python train.py --num_hidden_layers=10 --hidden_size=128 --n_experts=128 --experts_per_token=2 --d_expert=128 --d_shared_expert=256 --hidden_act="squared_relu" --moe_layers=[0, 1, 2, 3, 4, 5, 6, 7, 8, 9] --router_score="softmax" --normalize_top_k=true --routed_scale=1.41 --balance_loss=0.0169 --balance_bias=false --init_std_router=0.0258 --lr_router=0.00205 --vocab_size=6462 --norm="rmsnorm" --norm_eps=1e-06 --tie_word_embeddings="early" --optimizer="adam_variant" --learning_rate=0.00189 --beta1=0.9 --batch_tokens=[65536, 131072, 196608] --max_seq_len=256 --train_tokens=679800000 --max_steps=5590 --dataset="wikipedia_en"
Below are experts of layer 7 (counted from 0) of a mixture-of-experts language model. Rows are named router (the router's row for the expert), up (a neuron's input weights, with its number) and show model dimensions 0-127. Each number is 500 + 40 x the weight over its row's rms, rounded and kept within 0 to 999. Numbers have three digits each.
After each expert's rows: a language model's description of what the expert responds to. This comes from a sample of Wikipedia text that the model never trained on.

# expert 10
router:529500540408595509471495526479533483442562608493558536545482489573515518495529470486474497453443446545557513505551540494477507495478522479574467488538464547435475561521559521419582540470435507508519465510520438485508473561509503451493555552428504504543514439524481497499498487465540528469545470512518493444495527482410465471445561490504499494483544459531470537569520494538525440530445
up0:519515541509501448472574487507599488474437454509495496522453505525469503516465476478455474478522458517467452487501516497537506509444539545485499477510529486491596507546472544449456567477518572499550559513506495459498576531498522539511396512512514486568461453462445496411522450436446431431542462487437558527540501469528556480504556474593468512496520444529497504526551503443478507572442
up1:483553513477524431461452483481568489522534455505491496480482563460460478537481533517429505536444528420483489510510535488515558513494476488464541511418611472543533606466532452485492523523382494528595460501508503466516501560481488434492512472513493424489524447466578523514508482526529454427524446569531512518518501464520507525519516476436455549446582513519537484493556489501556515507469
List conjunctions and commas

# expert 55
router:517509535515527497479436453599516537459485501558537496445546539476460535546431495511535472444529544496542557548499478462496478446543486518448477570472546550509541470453513460498506474481491532530520453501417573552507458565473475435480478530493540438535479551527466507497516483444514576472544530463517541538523506419554459555408546521487551500504503483587500528474501429485518550459422
up0:496390545502521532560493492494510495471436477497474505477492500594567475526444563545507515480478500529489499563507437429485558506522543483467565551533524555487509525491530600503576485555546491543445475491588525459408449506480537535473491563488468494492452530544503398493481488482507517574500568445504471514455480456483558505446537473429545484499521465536530559504485455490514498491510
up1:532547510487481559429459487513510519523483510408454494517467453455536432513531505479532556544492590482455475491527510488568509487599511560480416418536482530518428454514492539459490561511523524553468565534453476540554428471526514474492531527503526499503562505450498459499540527506538548438507503579438462468457423468555535491494443500460527485556518478503559498468490507513518562421485
R and consonant clusters

# expert 22
router:457507510500470459450458535451548464521504544532534500533462544485508453457495492497536522488497558527495470493540501482505471412502514513500510489528519528509542453434424462501499577431532470537480584462504556391548521509520538582504504453485511483466454487497571556480497440432484477557552526473587502518573404523480429446519567511534475484483465522445541498483505442522570492562471
up0:463512536444549515476574517510493547524453441481511432496473525570515517580506533520462463496495484476503502475524507536490430517509506549499453514552454512518505398495501560483518559406554486529425529459469450528392443436499478501488499493459543484454508533505473496469504523450513513464563431489410442545475507450461500451507563494564603490550545489454494511500531504527539565524491
up1:416468555454566474444501525455475409479490430432550507510564446450438492502525522541504565522454410525476444473478470514506508519501537461524525462471448593455451506496458531538487519491479486557482523467456493576554528466450522499464492495531483588507513561536545536493516473468524469491517481476499538417491435475454482503507478530488508444509506511434456378520509517477481456479450
Infobox field labels

# expert 7
router:520586478515504520442526510527506493493534505507486498549445510535473450507534446529424499578556449545493484547505565447492505450547541517543544506519495493482510475512579583521527530535437504475501499436467472519522508461522439487468477518460451553571458450506476555530531444473465500440489546580518497438540419464482446558593486507465464452478540470508561483558543511555463550434524
up0:517531497486457518521519496516487480536549500451527470531521514486555469503502511492559557520506429468535500552413530560549455471520467444530477504409551448522528508455570494512479470455464511491444542508514458522509442500510453527497477563492476416515527574492552523516538546493627536448480485404534521522440536526510506512419575489523450484515464453535501463426486455580553498490540
up1:495467545585561513482529530517472449505496552489457453493456524504499468462562465461471490501467415518491517563485528440539432503522516516482533468516382439500499500472458544455548492513466446390498522526444494495458491488486456518512491449473497434461493448524467467520474508441501520510522504469523507556539431493445523420446498528521494506546437420533533569575510545534541585441493
Infinitive to, verb links

# expert 56
router:495465487483479510504499501554584508528447500519465519508452466522528523508499507495481445488481548497469557563473443522384506494491497516459490490582484517541518451478533460577505466456517480463531517471461519435510432546453491519566488506533520431584515579536564549576509479524490484592473506537425433519443507457461514569481542574416492454525468469522460528541436504520498549477509
up5:486513529454536553498433510531535476557458558501481405538475540460527566528419526509554523527496529536504539460532478520480560490492483461539507506436538477523503508617467458576548512492487573592492505537472451467540457517468490451499441557505471526485545515546521573461524481619512484517509524501492501449525461476487448551550513469474423493453533528505445486523419473491475525549493
up6:572471436486471443560513509468568474557450498435529507522540481431521525514485492485515483558467465487471507539580463474440472506532496473412558494493433485517569503515510496512524517470486553507535422456514486493449463484524446490579483490471496541502505467521516501535401476541508583534537464536483530421487477558491490561512528424482543507501477539464434524503434551543497440586435
Early word pieces

# expert 52
router:525446493558548460459524505460450559489480556502466512463538505466450526535515437510518468482564436454534416400452525506508529549480560491554557529536513487514459464387531495553489466473510502583547417445476493508476530548512480495508519391501491514465509455573521480472452516548548496454478519498533483479450530465497574574420504508503479503551534494494518477483520486476561478457540
up0:457525529504502531564476479514604488495429510527456539476489506477466493559532519433473571473576483465540461476506459503478466505566478433582505486529463470507497483497510518531484564503550484519504524425542522538543457475489506543510510457449422465506514492512439482463539537461470466480443448470589558421510531475505527575512544439444450574463495505451455488557489511489527393493533
up1:517502429495506563527428564547540539481546533499533518501491501597446527541514496535424496438441533444540487534532473455518437484466486503561531452475430504480493447457482485442477519545460601486547493536537465460466556586518472504533494489488485506482449457564552539445471525539552521514482540538514486468477455496565520513507501510462485558586522554517402465568498502493503465450478
Name syllables with b/g

# expert 62
router:520538515489451480516534522497485531481479436521546581547513452523475550536507629448547491514542517435460485416437525502474449522507504447466466483450482487420486558516471480482562431515577496440464542501488458481447499441448455562500479545481496434440485451485494592537502418471522543532496517542550492457537519487452526492532496475567524515477552480497479546543483465526452454471522
up0:508518475501495467381501494550479512450522447440464537551529458472412481543506581440531514521539494534415493537522459507485556491481522469483442604455551563490486445463506489519532489506520543495485535461542458453471436498441521553470568530519485502475437491558569495510534465464485468513555429488524544499472564482506555527476536508506506473480529489462487495562425499556421483443534
up1:484526537457460494483437488465497455533525511508560458497512521494505502463472547470493500495524461515613578517520535491455489475503532502508504536518471439509498441554493533542428473505499437497504501514463479452483403478484488583424585477439483469461501509472493492519574437518497410474515517506560418520581535568564445512553528450464458484531522509582488565487501530523555570485464
Surname endings

# expert 63
router:519493501519521451492522488484459471460468476476504459468515546498602474455480574499463431500558504444559427464497458516434525486529544566527423500507483562490509560438562501519508577426463510495501505487478490535485505445450552539482576529511545504527476492451402521548473531456490464501580425503484490403532466540438463556543477453549550494489539544479464524519495491432501519483496
up0:535492497530537451394491562494529524536492459451502434540458534483449524517490527440490496449505525485524442571487569524526446430513443499602504455429462487491486511502502531522522490496516508474515507546458514507483428498433474458471552482497495518451537509492499560542549503538442535490528452579529526516595501494513514539601471492449472530602467510585493512489497426553471485470535
up1:427515493446509494490452472527464460529414554471520498505524496518508522546535444499473495508470480475509471462454467519566469476504403520500521558474383486472534514461504533466543545463576473541580483532525475502510459396492518492508490552446458460465515473541540474449489486483413470538564503544550551523444539498514495572544567547498518535563515434476546542568484512478504429528511
Birth and death dates

# expert 61
router:504550554509522505562464528482501537378525465458446500449521499466498517523510432584471537525500507539440588579488502425506454505463477518501500521505473533459509561474496516541454476557476501464527480459524527492532523424430510516560469494499467470523501518510428463499466535457499527561438471577534529500464514535506511536530465542513590439571521422454531489470551489495563465462427
up5:479458492493439547541411444522500461494470488487486496539543584493493560479459574486518497470373558491482551500486563460458566532536465480544509473550519578470488516454486536494491533543510501553540536464507512426393469458465474526557503550544494539487540512553488479478494532536551442536495574504568539455543521566502447548486441507523493502428457485489483494513473482455530518446481
up6:586432489542517547524489510484552466524557461455542478540477494524514495520458445505500510534479512437516527543502479554465543501492436526569520522514555445397539551490493538427526471533494488467562454536515484469458578411532512505444460445468443516476410524440481505526467456525514544499536470459473492531468500498549496498452546539522545522513425492506507464493530394521462553586469
Capital letters in acronyms

# expert 42
router:508468514496528549461435466447548458464466540566486482522499452489530471445547525506510491562487495468548513554527566490509450456529478506483496489534518455480509502548409518472513552532431453576471442510552517435475501502477520587520529584539489469486418521475429468496498577509483489531443511586510558562569531529535460541512453545473536431528478506569455549517541457453477551502484
up0:516477501493546480482500506526506466572472486492425385542542489448469501486431476472555485454520557444586517560463529421486576501546476532512506465471468502495485549510460494441573491558502450450453493562493507462483556581443477568527481483500471475556511456518476542390537429468518528488476506556515474507524490545481460488490470481508478531505508493542447427508528455482573479446550
up1:434493508496519558475448438420496472478528479510564520523547491471494503540512446559477464529444520540533534556525464497505589515514553529519433496479457520514497489602450516512501552556413512580542527431500517453473517482506460456444548474497484485527552507501541421481479508465568546487496529433442586499490484516410504492597483509512571500572494513496557507539536489513536499501472
Opening quotes and headings

# expert 6
router:434525465435554507529508507483507451495524527446512503524466528529494525549484520473530487509442453491484435515525533530501478538472494395517498529449530517556545514505555532476513577544483493594521516448565520473491564447523487543502426428534499456516484451374473497449502487453511545579536505460412473547526538505580542523517554469499438559548494529521509454558520529497456471469479
up0:421479520422523544497509458511518493530406468465522537508538471511489511477554528506489461483484463487445536552501529523579608482492477524465473499452527558494460465487531454439497463540503473500586537458419532475535522486502507472500487541615529508530521455492481457507536478444491564509494524481474572540486482492559533590496521532432456439485523441526599452497530510430450480514474
up1:494500527493500509406553491454490524503466491455564446491506518532478534514482544529450494497528486485436384474528527485510470621513470472529413572492489521471516500509580499482481504472515433549426540429487446441492473507495510534433480505512525504417475500444583530522410480464503455497488501448460455502543515475478493513494438395489487464520525542505554429540500495496490521554543
Definite article

# expert 51
router:460495529539460508446465463455496554517512562532551517519537526499429579501460497463472504464536510532446541525462423496454459434520555451504496540543502484460523476477532468525536487510459417457557526538525473544482547574512516453524572489531421529558513469526485507417493466582422434485476490571554504500452461425542553471505498452444501500521466493513499453514479543518439523495582
up7:401554624438526506474500493496489502483466511495521511508519486555412532490525516540452480566443485479405500480485512526532404425543559485499484480464527493550541459524495488516438489536502415510487505538519486511518445559487453468547568510503553547512554488484468529506586430511492539462470539490519499503471497529548538494533484402497485423506525522501430550508471422512524464477493
up8:542444518535516456490545519488535553450476535541496484592438526450528484521466528524472423464552481603457480470522478501438390545501556498490548514568479485435545456479505479471497499495504491528528500494511404448498541476494496525519393480483550523494462480487455508453482520483396525465531490496476493508548516437542508500444565540565476481528508423455393493520513496482500530527509
Infobox and table line breaks

# expert 34
router:519552491548476524559512452538436521460503440442438559530527442462442518527503548461451566503445605465482477463423516564487511462550502397541462486486479521461508496529453530442589489507449458519450525503462508482510453485496498457501480535430481522449511477412467538528549536540522516506436501530520515471584467496415457469524556519518532494501448479442515458545481493501490501475461
up5:514473534510553530487477510499493453477589576494525510527485475375415460515512518495481544564473473476515520533500504527517582510458523478459532535579551454418477483520477453543516503483485527576546545458524554531437465461502462451534481487510465505501531512473507489474478536516494531512471482395503475551500532509510453504522543473536475553600477460488506585608579543508484471492462
up6:487492564516540492487519422494477500546438493518508517473495547494500411531497484539518578499517485517525483501476464519430459495492569522543495485443496549443537447554514443401498527537404491473477458494486464486486467514524485521521484423522602505510504447425454469506553488510503489502500406476497389499471497517578529533489453517441482601466510491440496471501494508471453566429516
Asian and Arabic name endings

# expert 30
router:476532533464599505486531462504509539452473445470532490464497459443477484535533471486537530503434436482549577542481492426500443431511433544493493546526436454518521498471548456532450485463426513547562438420492494483513525535509444529473429523495497468506476545426465462453488548412491420537467527488559533494536498541523492492480490537479514472509484548433464525460510483465457605515467
up5:539521574576519539513497482504507425532485537477470410545459438444515513462441529485472459535512529466515481489515508477483511476496480506496530482428467491528463497612471523545449487507407500553514513594552428446547464493511438500442498591593478487474477484470465474472530489480450491499499526493450530432449503509524466496477551483526433451506470435445507583480547505521484552448516
up6:468435573550426479529447567477490533443516441446492518534500480465489500532447484493464542502411488557530506530547528412416502468537532542508506498522576522498530499553517481506485518507441449550509497557603453543419450523505436491491514486535524478573431503483476475467510490491452524501561480499452441456521455577486490533554518476453453509513464529470457494462473555507454517515427
Word-initial capital pieces

# expert 59
router:511506481494609571459462536536495480498514581489530500500489464515527450586478516432505534487477407508509502491510491508463504501481577406512476500427471568435416488527488506487472596475524460497475492453450528529513504492490513512431514473508474518477518551520530452547512483525464453454468513475542491429480433397535542537515468478467531463622548464487522452498534548518516457508510
up0:424504398473513533499441530491475462508485482401508514547457509505496513514438572497546504427381505473510495491522503508484498451495591453529499455396516557480389568444440463487520525495523494482541460466499478460497507512483436562529544577471523485514479496585485471507595503497447462435498540493516447476509468445506517536507525478510501496540477489486486486511444474491452474490470
up1:541485524481503588484509474417523449531582573506480491457508501512486492506497501471429506498441443460467535561498467489380496500534503486389523470504493529504501477501582495459466479536507505488487446488501551517455425508502490428504375498538460531471519520494534430493423580543497492462516445568551495471521496472513454457454564455486472446452510439498444493505458482497491484514492
Table cell separators

# expert 50
router:435513527455513476565430456498482517532457509515494524554528523537468557538534481493414525536480509564483436511532519509498501468495471495518434569547420568494439448571483526468480581592546461458512575509586457526540517470414481460526505452455509518466428498515436416514467520505515527435494450546499505492468456481489541499504553500522533536543462530489519475486517459478492578516548
up7:551475539517538470532470518502436481522509453486483542531439453470533500526458587450467355465434496526544417500501539470474578535539471515494477474545433516497514515457475502495437539468493511497501492423496484538506491470482512518468558491510521525505568567469504534494567505436485489499476452442430505486493399482511496481549494514481477479391541529516523446506493563440472588508498
up8:501527501511521466522475573500450480489465475500469472494471551510602531522583505533526420504476466476572410492493494474474510446512480542545516457534462512422485535474498420469488548485420533443483520430491605488542492505454483585476560529545463491501480497520495513519545503468607485458514459492497554495524525529524509534488404580472550527467518518493530450491472545452470515424505
Line breaks in lists

# expert 23
router:512503526504490472532421528459512503488490487538536479483477434513460442477475564467498462525520443431541487484544462524438568532517491477512434476578514521490534487466480470478462470512472512553524471546531464480504515491532408483453489455510542454499592403605532525506530457516524434538551453449491562484437516463479521520416555557515497451509430537495440469447470496494566441488545
up0:517481505518516500466483419481530496450517537461536476481462437512476503504508591471515484546488459514523541558416539512543504568406496474553539543463460526519445485530505446484514501539468514505521581524485533493455463511464492495478523494472498464402513472485540548494530463483420470505568400441503506493488452555544409493526468494529454500512530525559544559510424510396552546461454
up1:497603526516595512565502555484564507505524590456473512447530465492481524552417421537520485521418561482578453456476458515432521454482481485526464500424467450474491539520482488516469481529449502454484482526513483478488468405449444447508500481550512570516508468526557580489514525420446490485507570517493452471514446532475503509483486450498492474445464548489535451550494499519468478521498
Ar and qu fragments

# expert 41
router:498528488441455453479485503500545475509487527504473548456518524522530524476565465510523443468501464477479532556598547551440510568420503460469445514467466455523497516526467439462490512517547480440518424491555500546487467436529434494544460541453476523428486535491518513543554489504595525525462463503505389531483482500552495453536518549546506442483460558512484504475499550506576384474514
up0:520516525510496443489504511606420473519477460406444519527501509512505451568532443456422476460556541469516487508489621496493504535490490498486457520480508513461487520487543478542491474524525472496468577397546487532515546435485458581504557419522564509498497455541522497475468501503455430454469494433494512512497491542425474511518475575515510496552545444531535509485408468506504530549516
up1:497571574475505442496537457477508434498416481503493438537483497595420568576543490514454513522558535518456526497506547429532510522468429437498548508479578547443526488502456460536394492492510461559509531527554468501508443561483495503511474533518441548474521499484507483483519451435513470426518509515526522523448482515523527557571434528473516439465535512547500504523494461475513468482431
Punctuation and class

# expert 4
router:472514490548440520470526427436546520518539505473473469525539525509468490466480536509490463469532521482524548449481437519439489476487547443463455537440491457499477440505533501526506524519520401539463557492493449521460560502499472502566459525434484556520482469489526552460470455484446437441557465508459492480563486529448410402558491489556535457573504570508527569469432469443551496507529
up0:559491530521515468491551541464569516503530530425460568524450588520487494490556459515528507539470389570538495492418500511523460494541531454482519499582432563507454530532467610447453517471502468505535508439495433512509460476462565522506526613512474558510539501523504511477478419429462492501483559437524537484485496462574502500470537457508511470517448483540498469495509480480509495504490
up1:502520534534504501442499501489535512546504426521544421511504491456585487508506599523441557512444515524510531482480546482472511498528563498509444483516488520426508479511512475491464558569589446522566521556537511496535534511444519563541484481513462570514496509462546543480493431474429505420591445556503504495544432507471389543531540474583504513539519534504520478498499477474492556457482
Infobox value endings

# expert 9
router:508486513509528500487470451502432477520505476505493481493439481508576508473571489475560504502477517461527535506486559523598481503472505448454469458491551573528467511439412586489526517508452514517543536522523537452527556499548501555494471495520533557548506450462598504551553519524439460515527402480551479554476476509521486464541542465458481595463494513598508505506449431441510498444542
up0:438529493479512474590549474521460548499525490468547471564485476612538448490537500452477524494459550470541465544466544514548555408445575518521489455533475513535505479467492546476475524523473480563455562454418488457473559517476536563540543470560394537447492468459540443492458482523520515513490581499486486444498487466512500446501472427497459481459550513567491475471470544505511466513516
up1:563467458453556468548543454481489450498462532469444425530547463519526529498479512416437486467481466492483453591520472524505497462468585529438518498441514482486470497454434557524471465505485537471535478478438502470485506478484541477528492490515518523499557515516500507532465482496483518486495459500427468463555413539497547460542554389505490528499430502589423512507408511491448563443461
Determiners and "ro" pieces

# expert 21
router:439554571442478535511491530429461505511549468492520546506526511571442439560484442489499562463473523476508498519469498568440535593493549545525540463470514541606563495448484489556457403467511549491434470493444475514544516582508462549491471486566520511517517451450460532501462479524528502500512464478541469455482510463434458477466451493519512459485545444481511495529543457437521529485564
up0:516561513420477604540491527525486443503504497489519496482491548519494527436458512560481463450413474489512486560554572475473475532460493520595527540512486496499548530393458518464525520498547434511514525510486462479488513556478492509474545460564491588512503521489496463472489454487453490480483438484542498592512476497447531483516526489450495459544529428480454572486352509518517500532486
up1:544547485512522512529511482477485466480586536496494532479576540540448481500499505526455622482525449473468465462493499488542509465559532511538468483545405434511488437498562475433481468487588491558526434506465429427471498495521445475533528502521507484550445521526506447484539513533540454470476552538451464421487502550553526526527463510532543424501503495475509512579473442523554548450447
Consonant pieces in names

# expert 33
router:528536486536497451482490497544502500450506528526540421611494464564449590474476494555519523455413485491434518489479535416571486477547558488488516538536499527480483523529465510491505555561452458518547568501533469521551494543432508553493454519489458473509411537471470468502569482495456527477482477564438531507520537498561556555440486453518522577457490494511449511475525461547498536433535
up7:435483452512493492515477476522443505449496489464563516601478492523512577476559526572524542510500542539481503552537431411487475504429548489498488550493454547526521432377487395550534536503464470434507504454473496474509566521478464521530490461458459506511411545492505487474478477509496508484438568473446505475489455547567515512576441513495518493509455489469461463535479506555454545509498
up8:507550476418501568582491524532459523507463499526508588492546485583437539516507424500518533474518474501459464509489519491533492435448452508459443518463534533488510474549527504515506563580487556516518529465501485509456492568608531497507553575450475603523488450516451468466581478449534521502568526453494470503449528523488522446444516527479501541455494428553501511497445442532480483472500
Section breaks and headings

# expert 14
router:492436514472529467523523560526498466530431516471519529456464569488502448545538467488557446561515525509522456578551462458472445440525474473504430536464547522576557542489469481518588472507518427464485505566573545497503491522520474487553626519549489447514553451498496487487544496439530537484428463533442522529440529486545479480483493535466501510473449525516547524557497496484588482489456
up0:498470558603507502464440480602544436450468544465533468563536466496529488516532515485486476546544528522529494570518567488492452458495499442567546525506581511540469534465461420475486458572554482507578541512535476451532512505494534484547451515518518542467504517511525462459549479469458490481403441527544485461506505503480521464445536511458531497442542464555522472590477503522553571511522
up1:507505446500510457482477537489571493470545503431476494479560497447510452580537407520497507468427507495438535523507580522502574509515494504505495446430480477481479513534479514399497517536542456562509533499470509497582501544501418514449529505464563490482518459497575485447509433465477534428423508528476535477527493532436451498555495441502559487460499560523500459553430540538502512578514
Medal tables, word-start pieces

# expert 36
router:528493471488504484507546483511543439465533601518481483572525541491601436535513515505525504480465503514431466498513563520418511526503509512577522516457533505470475552559566439458529484404568486552494501462580527493552483432519496536536540530532434428502418543508484521492472471486527537433486467504538486479484425497492494474456494472571501462539463507544528557511578492509483477574466
up0:499500508471461523473492451527424533481563518521475523539485534498512436496500443481494521525379474550564476471471553468543501422623521481507522517499513502492498525517496468443496506521474490409508470517442504500502504441453520468538528518417493465561520568490455497507484489499577563497513416480503506488515448528442522493418500447548508418541549485502383505526502484432507475479549
up1:522528536504512497479548477485448451465530504438476439515438466461469496490480513484493483530533553514481521516527505491542514554509498500511540468566483438536491513478536526523461546517500552497525417456502544547522445410532528513497511535503471530440507479503547502513509502552619450446356578543531473508481470513541526542471592557441425504497526523539510473519503420597487523449513
Role and naming words

# expert 2
router:430469493513553437459454531494465492438524417503480465457540539510493492502513476522495478482459483524428545506507460511518437480564553508527493581558476439475487527466526487567441427493481507484528470454553460439531475457451479530492438531529534473494432499475461516549502497494526438502407585527452524477541527447429570474454561453486470493502508428519508536484498496508469555554403
up5:444510537516438440441480420449479461461556410501470499524460545538514431573550464464486527548456558501501536502451530509502435465479543541477402504502517547543486479511484472506610474498490483483518494438511517463475499501425439532447477502461510529574474571519496557421477515492513607491497529537492466466436507437532545520484472480525493534506516493531504576512447554489494523527526
up6:514456510528567535428489476454537493434490450487516469513466538561506492514495466515480559470514548461511489496453553432446433558473533569499492582504542416474583472575507440477509485508531456511546481516460472468458531439473531523562478546475542503480457477529519492549506481407511545490547483489553520407452466466535524485493438495566523460553548447489506459551501465492460591500520
Name-initial capital pieces

# expert 46
router:481473511556523521479489513455533475548474520541521468522490491548447424513486460497471456432493479534552592562517536444510518606461474508469522451540531490504501529516500554478497496572532562473494482495496481492540611507526469489525488430565498500481544504549514557553465483545428479476567450548486458585511517494443516468491534438452507493447468516484525533502492554609471501486602
up5:491446502458521476476518515447559488508487534482539548470519484459515451548520489480507513510502507501536518475457523515457588506513521465536454560527440590472479474457544567480520516571500484421500527525479454428430557422486432502470533528495453485521480468522504466534536476522444593493498479520581482521525488376462515437452526615510520526461483463530483560476536547540522541461532
up6:487489598448519487561468477502514517452521520508461531483467463502530480468520461422489547510509388442540525516439573549530450514511575488498508523503484451542528505535487574454407422485520453519451433500496481488518491540518472523432547565429465472536547504541482521521477545441525468538472462555463500479534488454536474524518488541498534484511485522519634510506531523520532591477478
Table header pipes

# expert 58
router:509442511461442442488523438463525553542457585522542508467558525551569505484483465574498504516494543470482415480603463419530458512463499551472520517493414480500539462444473482520504537500510499558528464496486482527526565462464510442496500493497526546470507474449502496536510520492605530563518518471463539535483480484434510470411527546586524485423544435493500512514525417484473476463497
up5:509508460472466510485567480436500481547499555486469528530442497581548432509547520462456552505450477531553445471457549537478492529547446517512490495524583514465478503485539525511427519470506495485532463517477483501524509453523519463446542472458509481498469500463471452499471509440450435418501500531553587497470517424471492531483571520516523499611494492596458535433524489440493423593533
up6:525478476512525461492526518521515534463447582504493480506475538556532520506461524535486518507442481418516510457522480419494520481544463531538529485472438563554496477499448587462509434494568482469581500569488474475512494431426527459475511489443467557518451444447418536474427472513517549497536436529580532559552533488465480485502531468573487514532517436502423503492435487509470567462514
Year ranges and dashes

# expert 12
router:495530481517512491446534471476551516482456495517539539473552415497518498471572442515477447610530474558545471493523482488514535514412519452497516530548511502446554483456513504475522522487542574498508475533457597526555487450485493586456471533487554524446502543529559425497552536463475519557494550538449539504519490473451496462536544572503505459486587511563430547449536472460498470490552
up5:542515478541620518500445567437414442488510473493568529529502446490545525539459518477539467552488569512475532485474515483452471546479545520521455480487512470435497500508458520519485513571504508530513520486504522455509485465465452443425468483498531508588557515428469478518548484460497487439457532483475510441500471506484449473494431441554449534403544504552426491514497414520557545531462
up6:471532514525522537521439472557501609517498443458497439557510431511477541491501445452452524505511482500556491443378511514434498498443492449469552453496473470515438420545528469591398502441494496541517497533469519454507538547486490520545501486495508554476506523504491494481556487452533495470464514552434434459570508509507502515569457521490487514511449426570507535509457456489522510466560
Numbers and math symbols

# expert 48
router:535495507524521485473521483516535514510432533492484496466514556538486525508438517514505567530489519522467546485519517449512540537482498499401604467474521454547513465475498559497567486501398491519495526522520584542517570514520570423509527505470507498523509546585488529549441433425426532527561510432538453470488550441516539489499418487486425443460543482506461480548507470526521451519564
up0:490489466547545505468493521551532469468576475478497504456446481472555552531548540515456497533493427537487500542543516427471490623523539503485537521521444566536548471477426551460569458506459431539480484560525466461455536427516476596525455520442509552417540535516460483489571506459493486507532485431485488490484505452487523510501481447537499572502543504547506481491551428478467512550471
up1:460501438500517531499449455447499506489482532483496462511457485575488515553426506493460520477461590432503524425506510401551487571521565481542568510471470500473490498543578532480536538492505506512558518451482536439456498527479487515498570517470482512447466473485529520476528436515482518447432563497527589481565541508481478444472505457450512554430577497485429492516536468554552472575493
Post-verb pronouns and known

# expert 60
router:541512486500532604559437481494497453475464557552510511503501504489545413486499511483498511497544479519512558472501501498511509513501574487505507465442546420514490513500471456477441601493514384499491445507480476465509566506501493464518496527532433477486458548547451564493519404513504497505524462457476515538544383512553542445535480447511503518503513555446579504456502513592554462495451
up0:465519523542519500450474515482470525498493531503534490530416504448500537520523508591500523493448595539503480486546473544529462496588479515566458537461522485536458487439466527461506441457533428625528503484413426439524462490499422491550487514478510494480503514496533557522516535498463513555549407600495501486524503546493479532479497466513575420498497485462559548475513482517454501553488
up1:572478506444506467533438482457416454551503530512483464523498409500502535542456516535532536508486500475492520501535396436531415511521476540541517521440475527465461458438535571464486530487454515588511505576478540462489504503472405478556505460559492552557536546492545490488460481517479521516495482477505484511515482561520461453486488502543511427515469534519454520491534397613507526484537
Infobox colons and quantifiers

# expert 39
router:516487458531445525474496476515540498576533510421468498550504525445502481448526544553401492498422454519560464557492468527512607447475441524482539521486521519464505443526494468499472500519480490587492412461555568544501489520539517490539473514481575451529465503492524567464453531525474517499561468525515535493537585443498442467457503454523534418518427514540443512483450522520547514458498
up5:520507517462486493503494415505517533531479475481522487555439512494453477530493551507519490495466561487494477498556456502502406487498443495592505380451496560542489505457512501428497577507488486448518475466512521593523454506471525478581502489472545549501433506500433499487430591544502539500554582501500483413472511515457494465411577478537455496490518536541508510514518490558449440485492
up6:533527571560483495477484542497441476462462517452486544493572561441502504491545571473462447483473563465560476542476440511520551497515476392448481424491459548393478519479525510433498504514529410545536485524541501485480502540493435532512490508427547504404441549537512465438513498481471497476454473550485453482413530505497480516514531461489460472534451541512507474535468496511456430518486
Closing brackets and quotes

# expert 38
router:482491444514568510483538496519515497484544528433505525475537516464496503423518451499461452582559446530436513525500562588464504489548541603558467566467491496443495476462469421467510448386455550495514486439490519509499503456482532501509444514503524542525440506513500467507519524575545474536559501518490566499492500545511522549517470485517488496509471410387521475493532473547447477563513
up0:526510480523495494419517525514517557482468431542558497553486472497531554539507544507455485450424519503514474526533486499502465465432529521518499537491396556458539454489530516519562524478465468589399486462518408411470637558521535516454486475510489523452459509529512474493510487429444485521485505486464537524464502451525477463506504463514486490560470513430556515512554485508492471503410
up1:460514505503551445508435458490492474534479491518525523483458532612603512573511460504459520504421498543440443411516507502423475502505450498452521519514509510493469487392465465402486474455538549396518504470524449417490472561511516444565530515461548565513502492485492510503541513504533457494475472538510466558538520495466498551535525537465434522489481524503527527552520454542553492509484
Title-case song words